Weights of a small mixture-of-experts language model, trained from scratch on English Wikipedia: 256 experts in each of 9 layers, a variant of SOAP for the experts.
Below are experts of layer 2 (counted from 0) of a mixture-of-experts language model. Rows are named router (the router's row for the expert) and show model dimensions 0-127. Each number is 128 + 24 x the weight over its row's rms, rounded and kept within 0 to 255. Numbers have three digits each.
After each expert's rows: "mostly gets" lists some tokens that are sent to it at least half of the time; "gets" lists some tokens that make up at least twice as much of what it gets as of all text. This comes from a sample of Wikipedia text that the model never trained on. Tokens count by the router's weight.

# expert 68
router:137160092132123126120099095094100112144093103142101145126130154118107079160122113125108118199126119160121067119123142141175085144098181122150095173103112132129104174116127162135127157155153123130139106107147114094149163143161122145149121106158110116102158123078127121148159125161138096128119114129157170148134137122154119108121117109111132156113154140133112102141141111130162163110092
mostly gets: " pol", " So", "u", "/a", " pract", "š"
gets: "u", "f", " ", "ol", "a", "ov"

# expert 162
router:116093108127113157125077169102120142089111142115112110112150143119118109176155120148106104137151116129158148109152135114101127110133113111132140147103091107129090155169175146153171110122122131101127149153086130122125135159091130131101176149106114122090106166132076111134152144147134129110100149141158124157107117163143135150094089100115152096178124116150134087089093109146162154139103
mostly gets: " Victor", " Jul", "ten", "son", "ones", "ini"
gets: "am", "on", "son", "ing", "i", "iv"

# expert 67
router:109111166125166137145146152136154099141136120132159117153144137159102151109113130160132118134118099106085105150143110104149157171163108133105145124092132144146097116123095140127085125142126103119119120129148167155118118139133156141083171135147148140115107121100120170116096110113169149187156153085105135131187097142142135129136177130135090112141145155134085164118119137149177103176124
mostly gets: " pass", " school", " police", " go", " report", " kill"
gets: "y", " r", " pass", " family", " by", " school"

# expert 94
router:161140149130119146157144147127188125086127107113164141119146156130125119110103135173135124133119105136148130122127103120151134119133140162118120121110156117104123143141106131109138096112123112093140118136129158128111120133192181068154145104111124144149113143100169182110157076090163111127111104097156139106123088091119102153151153140111119088129081135113168143088132155106130137167164
mostly gets: "{", " –", "=", ":", " band", " born"
gets: ":", " the", " |", " –", "-", " c"

# expert 32
router:139137116120132098166089178094148087109094152169152099119157152093157120137150165130115167148116097122109105173175182146110151162123086097124158125131108164115112112158136158145108110145116111135153074161152123148117156154132116132144111141161163098114135149118127121113106112121137108134107137088139143135126125113136155106124109192166109160128151104127128153138114118106167135123113
mostly gets: " Mc", " William", " Green", " Ben", " San", " Black"
gets: "|", "en", " New", " United", " U", " B"

# expert 93
router:122137126125133121110098114109102119101134133186111143086161110159100191082110143132107143146158151120108127137117129098125111097141149124194116119091123107100120162137122107150112138127141120131152105060081146142145128109103095144155085087087115116119125150108094099136112133115129106123128131147139171148091132110121074141139148190141169172120138106129118131113126136137123110114112
mostly gets: "com", " refer", " California", "oda", " reported", "23"
gets: "19", "20", "18", "23", "16", "com"

# expert 135
router:151128057114124119089090141117158127131112132129110141148149098083116107172106106135179114093148100131158124146126140111121176135149142143142133101133161129134085137156126101131117102129107084093157130109097138150123118139146146139117089095172152087166110105135144107164072122159176121101109119120148110102143098091158115151136099116143107156138137107150145120150160106153135105125116
mostly gets: " a", " DF", " la", " cm", " mm", " personal"
gets: " a", " the", "u", " The", "ra", "o"

# expert 21
router:110138141160154121104208105087128134131134115172128091143096123111150183160161139128113122128123119171085123122178134146135130119166135147146108098104173128138140115113103107116170170129151148168106130101096125133106103083085109109119145143114116138148116142098130184152110135139104083093132095106120121105145095146134154161146134113118134114114119140171113153126118126095117138123139
mostly gets: " area", " s", " home", " service", " inter", " cons"
gets: "s", " s", " S", " h", " area", "t"

# expert 95
router:119155155161136107151143119105109114177095150111085132109131096146098133126119160097122128171154092123133107101111128092130119114151147073095106126156153108163141104116133131145105134146134117122106148107132134096127160122122131141147166161154148136114089102157147106138109162134142169126102155123189121120165121099112159075142136092112135160086144176106139100112098137165123125104091
mostly gets: " s", " t", " cont", " reg", " conc", " ret"
gets: " s", " t", "ont", " cont", "ust", "if"

# expert 116
router:064076092112114157116090128112168104159147122117136138131073166104162121138125111125146099157116104100136148140119132100143145129129144132142150077153095119153133091121102148144125132141133122090150110133130126132092117148122133140118067102085142130128140132141111069099087166135122165153193155170110127149134102125129142123153103136144086129143112104113123116115138136080121122125152
mostly gets: " El", " Jan", " el", " An", " novel", " real"
gets: "as", "ain", "4", "o", "ur", " El"

# expert 2
router:121103091129139152100147180142129142142134130132101152164091083164167096121105113114180111134140099084104122113161095126130138153122126118133108131161133139113153110062110169137165143106120147172151095106137118118142118109086114133133116102142169113138161140102168132113131130121127104143106083127164100126124098143150139116137119158168111109157093140138129177133109094113168165133117
mostly gets: " inter", " Win", " His", " E", " Pri", " tem"
gets: "ri", " E", " as", "is", "ia", " inter"

# expert 209
router:123129084132171135154156137144103144093131118108136150146120152162139140138155100126108129118152162130104107114111120125119106128152123103093181169111117181136118116120156131097117155127131082183135117126105109140120126133177139134069139127098122207071084100129137152119124128143124169145099109126132126151147108153103109157119148128142112121128175148142078128109114139123167111126097
mostly gets: " announced", " incre", " str", " fight", " replaced", " attack"
gets: ",", " that", " season", " fight", " number", " round"

# expert 195
router:164136140143120152127115122119162152123142136111124118161176174094155128122131157137148101113148119111092127186102125108150144106134133164127127108184112103104140146097115150102101107116116170143156097084105140150141132115138130156141098099101093181097144097126150135111083119108178112127104129106161150109097164105127169116087123101128133096117108140117141091121164112150109108100146
mostly gets: "==", "===", " Succeeded", " Preceded", " =\n\n", "===="
gets: "-", "==", "===", " was", "=", "\n\n"

# expert 191
router:143156107140121096175163113100144103114088094091180142148161106112191159127162081115089144121136107128116099115144122088106136098123141158129115131091161155087119090104113116074155129161142143105109119121131161124090134133116146100115133131167148134144122139146144125096165098117139109125142136082109111170078103095133155133138117142146115141120090098110122138122123136137158123155131
mostly gets: " St", " Ch", " ch", " K", " W", " H"
gets: " St", " H", " K", " B", " D", " W"

# expert 121
router:145075153142144163178113177169133112138096165163156122160099107166130146110128127117098109180113110141088075129082124122160148140154150137125101092096127155148148137122102119107156151158135099181139101143155101090119107126143152164104111132122130122138131147134111104108106120162143152132140111145137135087186113111134114107178119117140130136111145131154096093142137137127145120134110
mostly gets: " pr", " own", " Park", " Sy", " land", " near"
gets: "\n", "y", "ay", "2", "0", " Park"

# expert 0
router:138135104106129151164129172124176155120134104120169149107163111127171161158109136175126109145133101095142096141120143108131113095136125148138092146172169098127102117191147135107153117109134133096140083129101134125118134131137139103118127143121118106143115154121159162165136101068134096144120125083116145107128063104075127142120135154146139088127108124126127127127129131099151164169113
mostly gets: "63", "60", "20", "95", "65", "34"
gets: "20", "0", "18", " C", ")\n", "1"

# expert 253
router:118147152146174166106133130138156167155102116072135134137151153189138154143136109104105111102072111107106126182119150110166135135102115129114118088137085167110095131100126120128082109142093167156135125109120138088146160122141131094130108129145106127123151088116143135157088107110147099138113173088119105149111127103149162119126113116121117092133124148154149111172111098149114109127129
mostly gets: "|", "Note", " until", ";\n"
gets: "-", "|", " in", " |\n", " and", " on"

# expert 176
router:114132142169113149144120165082170079104137109112127148122130155132107125115126118157139120121148109090145129118103106135151175139139171115145126142119157131103140131104081175133140144100101127112116146166143175125128131133091135136117145078131135136101084167106126123150149189145123131160171144148138135122151167131159110129157090119133145092157106122179108103134087124168158083128128
mostly gets: " prom", "air", "rom", " Jack", " January", " late"
gets: "ar", "rom", "air", "am", "m", "el"

# expert 222
router:157125122132096096150111146133120119098163093082159158135155108123163157115140111134092093098141142114105112146142142132158080091160154128128117090103114158071105134094131110077092176135111106103076118126146159133131094125129152088148145143150147112126095096126152121128141100124115111134112110101091127149122106137176147157103145156143133142151145106155113131163131126106164118164153
mostly gets: " D", " L", " l", " tr", " Br", " Pr"
gets: " L", " D", " R", " l", "r", " d"

# expert 20
router:154168105137143124146140126133086155148088143147136133082127154120151126136136099128119110118121143100122095099115112127101134114146122098090121141146075130147129131120125129125152158102154147160108205087123128113105135105174106137147132131075133171100146084148128162089166120089111210154132119133131116146115113178133145151093152127104100114108114142135127150133117132133147149120097
mostly gets: " but", " where", " while", " so", " when", " since"
gets: ",", " that", " as", " and", " where", " but"

# expert 123
router:141127084131130132156148149163146186144167145129116112118100147157167127169123156128175138102156174112115116130145141144096122129155076131125183193179102132132107139120145059095121093098119111166136117150137124134117117137125106090119116108099105153156135129097161152158148124120145124127123106116100111111121102114120158156143099158096118132141126122140157144118139165127158135138154
mostly gets: " his", " its", " their", " her", "'s", " the"
gets: " the", " his", "'s", " their", " her", " its"

# expert 130
router:181128105128125162129112134100105109124087136125125153139158105112109108161088152149124131161164107144137111145133110137143110106144113127103124169149145131125143151151160177076125096132102145126127106127153148112166097149147079151145123160134115081112119174084094092134101155118143109163124148137151144122125125102147130103120090152178100124128100105153152165102151114084111176129108
mostly gets: " China", " France", "burg", " Mac", " Japan", " California"
gets: " \"", "ai", "u", "a", "i", " China"

# expert 23
router:114137112135107114127107118162140146153136113132091127129124076138086107135093114155129119124119111115136075154137167102143103140160146126127162106151101117152119171129097129109095127154128122121101120137075107144156145098120167151120115143141157095135164102091128162193134082148118087122117116123111145083167112105109132157138139099089150140106147122125142136074080149097127139101159
mostly gets: " per", " week", " Elect", "ft", "lear", " each"
gets: "t", " t", " a", " per", "ft", " one"

# expert 6
router:104110123137100132144138113125174116092123057151155138112140103143101123164158140136166076180123171140149112134112155104121142159090120126173114147152095105086127094155117164116133164130147146107123123131112126110144149119152085153118137152123134068087101093100130146111113146136140119139115139136120137096136094108074105136107130123146083092099110127103122134143097128109105107149113
mostly gets: " South", " East", " west", "west", " east", "estern"
gets: " |", " in", ",", " South", "ton", "by"

# expert 152
router:124151110125114132158119115099145150092120091123135117065131113139164153124109155105107120101130151102157140153156079148106163104121118114061136208133146153104105135159111090128175140149132132133128124134101148125089144109180117079134111168103112156118132141119135159157127146115114160155152136116118127174144105120143131174168144157109115145107132150104124109117138128121154142149150
mostly gets: "22", "21", "09", "16", "08", "32"
gets: "22", "16", "21", "23", "14", "12"

# expert 183
router:132162122151132105090112092121149135162150106159127102142145107156145122161140178143138107140149109083128115134098143126114131094108153142131102100140115101098125090118131147128160133139101152104151130152141070148090151159122106114159142109158111124113101101100090094128147172120130123095135135089158142089134155104112085143144160122138136145146096129132165158153108159083085179134156
mostly gets: " species", " author", " may", " Profess", "\"\n", " *"
gets: "-", "|", "\n", "==", " may", "="

# expert 5
router:099166147133140136110120084090135172116134117144125125125087114108166160129139130129124079139107092114137098119159114161148126134130101129142126180100133164163083140161113084116135123154135104140102172079120137141126117119150146108122091140142143083128134111128071153106113172126101156182169094115117102117109130180152119109153152088102136111116129131124122157132122118134150153096149
mostly gets: " would", " year", " him", " did", " do", " day"
gets: "s", " year", " years", " season", "es", " him"

# expert 71
router:113104149147127169156115143094133143135115079168121097137116087110113097116104190138095151142080114081123089135085128121128133129086136141103110128128157099136143181169138122149145167105106122123128132142128123160160134082142128132155124129148142136146135123125160131175155119105067098086100138085113131118155089103110121146156138111118137144119092118157106137097101141101111142133119
mostly gets: " both", " pop", "56", " period", " Hot", "81"
gets: " T", " t", "et", " |", "T", "oth"

# expert 7
router:101104115172120131130105151090120135161192091144103129136158138105120099093110130145140143121125126167129104126151106087108147112106114097144143114134147154121108132129131130155131160155136167132180148142085156106138151167113109131096143117132140133101101128142121100091134159122121181173138150140140119161152145112124163168170151095148111088083095109121120117162089140096127097158145
mostly gets: " King", " Cor", " General", " Army", "itor", " Minister"
gets: "or", "ur", "el", "ar", "ir", "on"

# expert 126
router:134144114081131136104113163095168105114149169122147182151166090112129133145102091147118114161090114125139097140127118109116125099163127141159105089118174135124099121149151149113134116132123108089111110117103154131155096137154135152153141116157141085125116127105161117163130106085117090120125127105082123074141074100093125129128165107161131118130120108157113130135157096100146170139149
mostly gets: "0", ".m", " Sm", "?", " Mr", " est"
gets: "0", " M", " T", " D", " R", " and"